Experts of a small language model.
Size: 8 layers, vocabulary 16454, 41.9M parameters.
Experts: 32 experts in each of 8 layers, 2 picks a token.
Training: 390M tokens, 5961 steps.
Below are experts of layer 2 (counted from 0) of a mixture-of-experts language model. Rows are named router (the router's row for the expert), down (a neuron's output weights, with its number) and show model dimensions 0-191. Each number is 128 + 32 x the weight over its row's rms, rounded and kept within 0 to 255. Numbers have three digits each.
Before each expert's rows: a language model's description of what the expert responds to. This comes from a sample of Wikipedia text that the model never trained on.

# expert 29
Description: Name and heading ends
router:103073163070122174102107104104098102149144106127090164087163104147162146091155158125117169129107105149113164167171126093113139104118108126103146075157104106143135183084126120107089091158099168086070099159163133151167176109102105087148148085114104147172129129154143145156179178091100181171162150117107166077069097112141159153161078111154145074149137158154122163068092144159147107177152159081181187138157092152169089121137161140100173179107078090170066097183117154108093094153107145111154096156094117102092102154178114181117106156182151112094125161164077106093158115166096154092
down0:105207076135169152095114123108140102115127157120212141141134156171174143144116135126141114110054128147196117129151087129157124119143161124160145124167163086093084103133141108138152129138129113181147087127128099123133141136123133113088126153147085110112192095141096123110202131159072093112144094146128135108139081144150140110162122150115109104155080161126136107145156101136085143159138180032107142162136134118163159105154095066130127179095102093115179081097163209128073198084114114182119042107098097054142170117104202087097112103113121133118111114162116077146119097203120151147
down1:163184132117113153165123129115130107062165114129150137120111100106129170127047083152109127125095115082089120164155168151087127171147201144157155103138099182100148142146118120175140122164092121156173157130085168133156160112171132139108092103181126063109198154168102067136213066092176115139143188133139106132107180153096093126090154073133124125095160122133140115185139096103108114105104160129117170077138136177131116114111225096130093144126152128095099108068161113156133070099116095105160152138163160127101138101128121118186090107156139112153083077129125029140154161116127156152
down2:119127096053108118185174127146137159130093123165136144135088081131147129138118109144159150137100177085189103109191125177143130119156108189172061114086153101116133150168170131146122216113098110058081099191172129142131112125127178190109103141113119148146105189111151130135118172101100097147149093154163158150073110112078136136103158125143140104085145075150147127131138121070138121119126067136189102082161066060155151177059074168116137146140116063163127139135077129128120154119161067177118103142129153154137150129125170133062186079114113124084127095137106118088145137126110120161
down3:150139144154086130106092104176099147117191094169151068179199154143156164158097116130059111070133099178150129150146148121125176123117130174150139106157136130144167114152109106117101127075089157173200098097135136136123190176106086169178174091137136150104171139113087143173169098093112104057068083101149146103113096203105123136137120180086169159132220106058113145113148119107136117096128127156187129123103182074116142064102100161135107198138099146138128073142106104135107135160089143130181100110115120131099142134161118086126156124120066102158156094097151117134168137123116115109
down4:123094153105120115125178132122146165125103126169141090164123089161148107135114128131099134130160113157146162155092192142150098135177133182157153155131155140139166127125106068192164148115151079178094102115138103040148112173200110105105133141115083198083121092069120137106148128147074111117123157155098165107092090078153169140119129063168103151116150094157092082145151104103095159126135133120071173179138135088138139112145130146174143132165120124115117130076157113112087110030181119145179121126180232156197083095188094140158132118135100133152138107171178158160110117114153096152
down5:146148175156111119127132129138118080147175169104096143122165147126119177106162071138152143161111165109157178101172161176162089089153121128079127113111095104183083068112133070170155131120199132152154101129127071151138118110145160081086134105166122109122101135160178126143125081087129121103130161145113194115101158141060128120163208095091146170108085144073118155176104137110064117112126120096145100208153110171141133115119111098230165119097175095184107147169143169153102166163133163120149099106165140103181119079096172093171105197096159111135159106119171135098112129133129109142
down6:097177166174153156134159090123127125149172083166165131137093159065117122150097153111129074108120171106100093101137153230150105105092093125174116187126196110109111114120181154098142117101103168096183112176101152178091137176117178111137138176100168128119095133101112162152066105154125172146106070104110130105137189169116141123081117196101147146140117101101116139129152156132139133132146174116102133101102208161103111177171117050125144115114079198115139102060102118157165128107174186158116103125078099160106122149114092135123161150185123110141102101072108095105105127159166102096
down7:146181073124109136136121085142140028140098084132105141087116120150126145070126123169118099151116111175115132188118077120154120122135123158165105163111144111122107128104139077194106068181079143148159104137159099104134149165108132105096106156078098119118093136116103165062125144121121108129103159189094102130170046161132121112210089070210181196084105216133107070135101114102160145104111131156142112068115103162100187119111100088117110107185126150168160174137150132092137125115149070140164117109157111139156154171135128140144105172159136173115149186137103148097138096134091134128
down8:191096152124126138161093089111111123131162117215084122138074080073126149147172106078176139154133229118071126113056174102071130101184139119090137090114085180173155080117105145132181138107073135136093173134128099134111141089128120139139157135142152156144146072105138113152168163140142160129176148102142183075099118107153062154118156082120086125140127111144162137113124129099196159121141114111126083103154135109192159196098135135123146098126138137083149153098165148087133108125120137168134164153115166197114154114200074213126150119141106099125169129165137169099126146150128089132
down9:100105165180155152154167167144089146098106105122090173136075130119145143108079138102151134179063108116142094113131113173124036161099131170116070115059135097087113198154197150121156142123090133062159087186189126178122117145085138109121050195147129077102083106093139098116133125156142121079151154122112169176088152123129096168124069151176122131089137092169093190139152069117092159097141141128088132167127133148124150219125104116118112181093137192114122112132178158133173148121114135168131155109155109109141127143076092132120201166123134138130127096123119107121137109120136158141

# expert 9
Description: Word-initial consonant pieces
router:111095166084144156102086086092097098156148086142094153092167099152152173096151178102130164094104103145091157150165103101098155100089104127080161093158092106099139168095140099107103107175095156100084116155172137168157161104105089092159160108099122143188155137141168166181170147089113172169164157106106169077108090083161172158161091088166157081148153152138149173098084164174156109177165161091154156096179109115164076120139157133075168157110090095154114101164086172115100093151106162116147099156082098100104085150146103135151099163162168127083092153120087111089168115158093167088
down0:145122126152097145112108124197110101163093151104117082144103135082135124088118133144114100149142135125097148046170114129067131167170150185154128125109160068151163155104136116109112089125160128096081111141124174084110157111170114117174130075134091139074113078093167122100191160132109115112088113123184157167215104071117140178086188181154116172096098114154120142193139141132108116159065150095113135160129135153069098126135132151149145056062143105148129132080155173148174129075138150110112120075177156156111178138092102139135169124086138059093125135112123083140129121175086100189
down1:156155118104110105092166081140121100159156116164124079200145115163086114102107130061093128109178116103194130109134107179139154084190100150141109121122084093144170152132122116162146144206032135100125124166141137146150116173132140129103084145146141094197149125147126179106114119190151109107118175077118174109123123165145128107137180113166191194183131098107144146130142135147094156203106140090082133100180093079139138146072147162088121154152140106156112109151065125134165113087130107129087065099111102173154104145112166128137112177093100135130129125093078135188154079122142090061
down2:120141061156119150099109161096161185080158146165093135135094100081126069148132095111129173135086180089049111133144122139112133173143135154133108117108110152120144121189112072159182174144126109131106117128121119168109102140121146146133150114099121136166116125130102142090124065110162126115129124118122161168150099147119128143086154198135136188193174147166146124129155144155162143111150140177037211104131122157183151155124105111132142180090192107119130161193097203136126131125195128161122156076109083108164183140141178097106059168096165173170112076152176121072130125133088102125
down3:166167097175148100163068189110130144131147131139167120127102099094096148150139096135169171136143083135134151121065171112131176043170137074128124114131165052125155139158179151147084108198106142135067166142138093177122141133171154116179104092107164098180102092054089124098165154167059142100140125093132116111107131190172119110122106147098205155122096124145093163138134088149122081121104152124105113095160095123104080087108088089112144130121132167126142150154143062190150165123120101196124066168092156151168094107093087141120107158087098123124120101177140125156124128162138135177
down4:124128048090115068155148087096123127100134119145072104122167177098097090139164124066183086119066135116190120132138082145159081108117129100081055154110154127120153135129100090114187149138152130210104185092152112124086180160101128134109175123107131131138145133109121114134122114085074122092152137109102130139117116144123162134145132134076158188143114103197094134121156067125172170095152081193135109140090119075082167122162071132121100144083111158158160095124109168093123128118103187177137135087092076098155164136146130158137121135094147142155049184161132128095148163072128130188
down5:142116113175156144202155090123127045092147122090110159099179091110059085082155189138153100178138173146112107131127110140169098162145082140159131119133121107150083133077196085133176119127124077080124118145056154089090118123070144083072134149109132132107100138152126124052131124113136093186131132086175161084063102146135154137138082134171150122143103133151098101154128150095133149141101164166186172060155122172112153133159128098100094163137117086152119136159124127102146113114164132112072198149072152130104119228146103122151165143116094159150139133132094093151164131126145171175
down6:025120102160134124188155117139188169151179151151106109130155118125093172150145071124152169105120090153119130168105177102177193088126166144096152143163116170123158097119118117074099091163100157207156138164146113119093148137089135132089114129075089105115202106120106132087104134144128161178124156153099108141119132152142097114131113177106149118176153103110086189094162096143151060098147070103182136135144125121158101136162048132150153125184115129186138112120122230151164105116145095125125105169112131090062087082145144124107146107177174118149139136099145167103147102158117087166
down7:174133121123122107152121110154131137066125127126068117113065152129070126129042115059103153119089091076130136150145152151115175172108082080125124071094086137169135151118130150099136111166163140102111093162128082130095163125100121136215100104085089100182087113100097204160153117147129148115099148153137160132126121142089116159122172127103144068159143113182168155139132129148150088120130095068126180181147161159127101130099127106144151110132123123100096140123199163100126152130097103135217111148105098141095164140130165152159095193176110137098114171146155058183117069143212140153
down8:086112105189134193119116117124170111132140131202075139127146103114166160153127106158083120083146085107157155098173149124139128160111119150127060125157071085052119142122100131131128105068179141163096117114105086164134125148103149202147137145148068112098122107123159132112098092136162136157141147111074111109161115152197159121176125119091137142151213116176102081125136104104175099094113084090115162109134113129088114116154098142098102153115095203209170171148104126101155145110127175091155131163124146163093103111236087166171150110125116085181067163148110130128102083146136117116
down9:079121108125167091097116111112089142129103098128092162178066086168167165131143113118143125114156119166119103127146159152096190066132124140184143152121154133105076184122112111179170120095193117131089082104110115103142110146129084092109131116158117128102159134085120147114145102127137168092142033150188166141121128089142177167161149123137149078128103175157159109109141128114112110125200147123113100141091030146169035135171085132180131141171119185152102121101161091139162099150109163198120150086123158140135185117130115081128111147122069098130184169128081133093165117097099149189

# expert 25
Description: Prepositions after verbs
router:111132161117139151131120184148112125165190126133053149104107116163127154111158184121124170119100145179091144171164154094052196141124130143131090129138109106141127130092171155105141125170081116094140117106128217191152102092087126141181162115070138162143123192161132173154120113116152101137105081091067142090140128111138140124133146109130189107135126195100092190070101129141187127122162135110103117183113007146157055151123113090066134130082051114127154136135113148076142109138154167138091132128128088132096092164176091071102133141155119132118172139126107119125129106148103125118
down0:113125107099137153114043125097154106013133131112138131137144178144096149077114133078164111137072085149102106047144130192097130123109136150120124091148092082114151163122118096129063129136127120113150101120123149086124111094166137117197104156122240126116160096127123093134125098000115207097158127195116111162131135195132136143113093138159135080133150160132123114115153133115107146098166183042142149149127157182184139062097161160141136119135100126150124086134159124118116149103129128112152100150094132070163133146139079104123133111064118118141136123106138106094134130158133142120
down1:090179133088165132113134146084170139101169131129140102111129135087147098138085103161153100189184145175176137156186037107165136177171177086129141132126177189098097123126176139185113116153108108125141193134114134127140082143183156166141083154150109098121217133164125113104096080127121106146171141062192131129147123114111072099126092089124173177167079116115206171175140124110121107152118124096146128104067125159140081120137101109163115196159124139149062164144124141099161198121110145142125070103113155144155114093143140138125105155166118123138152134103134098155146126051161117101
down2:130135121175190160110125112168116149117143127105181143084085122129108128149103111094139136203130072101134178086069104118190124099087102144153087126129115118126148089097136170145156159188117112164184057166130088089165121116135126139098140119102064129054145142167105146152089157097117140109156130105130082166134185107101157095076063087089184140063160125135098154129116164164125120103108090171068158115109144145178099077101164048215145133118121091120087119168122084162153111120113140132068108131137142134086161120115097069135095111108090116092119095111158142088106103145107077171
down3:166178150160176159107128154125172171092130155162126151089090121151111108129137115127109113087115137097167148157117159128121159059112141191160085120137134140082133131151156131114179182063195119148119144094129078116114067030078173098158151119120106127109071139065136105121107108093127104097121161128132136096134161135154172193109153132147138089093114183166110139131148087172124115078118127068169089141104145184102143161164158108108105163140117143141161101075134140131120139110162086110129143150105106057153097089082146081087160071162125046115135106115162127057184133112139202162
down4:100133095134120107122097154082201123141105182148103120142101156184157130152172151127131176199182110177194170144133134121147128094148093077119104157108133129156139031170203150170156127147104090149133113114110153069075133125096131167067133178089141103136145141118072161149078109158094175119109068129127151142126112149095134121110163116164102119118107171117181069182104189108133103060111074116094163148106138117155090161084098084192106153081112145119179068111117113132126100144117160128144135075155086102161149134159146118179087112133154151108076152088128172160125160133110123097
down5:118161109103037131111135108143149181129102133185107096168142105121098146098134141127086162132105077122134135146138121113096124139148105145169123095151159116120129077121161149141121149186152125196194127174120115105155156107144127131159181126090177137140207117151169157167119130137138182120128111066114161156132199053130151140068143077093089161111141125092125120089137113097128199160055136135069093103142164131141148136151096124097110168108108159150155173145136172155096167120165083122058099110126146170100129043184126061128180072093131114146150151132161145150113130119083068072
down6:145096141112153123190097145111083084156199111111137110124165072188169162128176088155099076112143144111170102155082097090148114116135126115139123130088099106148154215142062108145121139148134150136122155123153139137132168181093178144174141099103120070121162199125136155103068146140145068162173182180143213096144127164140152153120117112132198122146147129120135143111064102122153104180231075134126133157083097143114117176129161149103076134104125110117166129117133137142114091096070088136119098132124081126174103158137076187153121083128072172133123128170143111142098143156104099139
down7:108194117136135127198189122107120136153137155122194132181146144103118081150070141128114120118146173099138128141096107096161134097186107110123108121141199118164159112130090051188150108088112143152101107121116176114165098150140125133121106125089119104173117144080115050100100135129123144202151152096116124130133150164138101134155169104153086116098142149143126068114153140122156081127042153166090121147097148173121053093177123160088151153122163046164103141156120199155154153170135097093022121161125131081132185142142108084106118090192138138145089102121118115137139128131080103142
down8:102164124111120118123127089144137112154132169171149181111135124167134153097119158149158121124150127125124161107136101146106164127155106166098134166148128108079095114136110135122206113085114133087196134225111112156105147093113100084124067085070161071158167123126132116093102137100113120182141147087183105139086043102136117173043176160149079116140144133146080156091115163176130114149085157161122126124138102132148137129109118091206095172152140169134098159100165102174151123117187062124136085087109141144142137145099167134169054142187066137148068152133153117128074145117152076074
down9:153144157126104142081113133111140086077164139197071159169121160077174071105148101145138128159159086148116170102072171132147097061169182131057121109116144061163139170138114201164098081170157147086135112117116109106069134083151140155091136137143172131109130160139101129126140143120111116118123100131093125109178127105105130087082096139118111109098106168109058079150142095104109170151186120176153148104138100085114131111151130184175153099143105113160125137077139149123184107145201154173120128186142106089107149121116094197117080200117180171092126115160152089118151188105115097105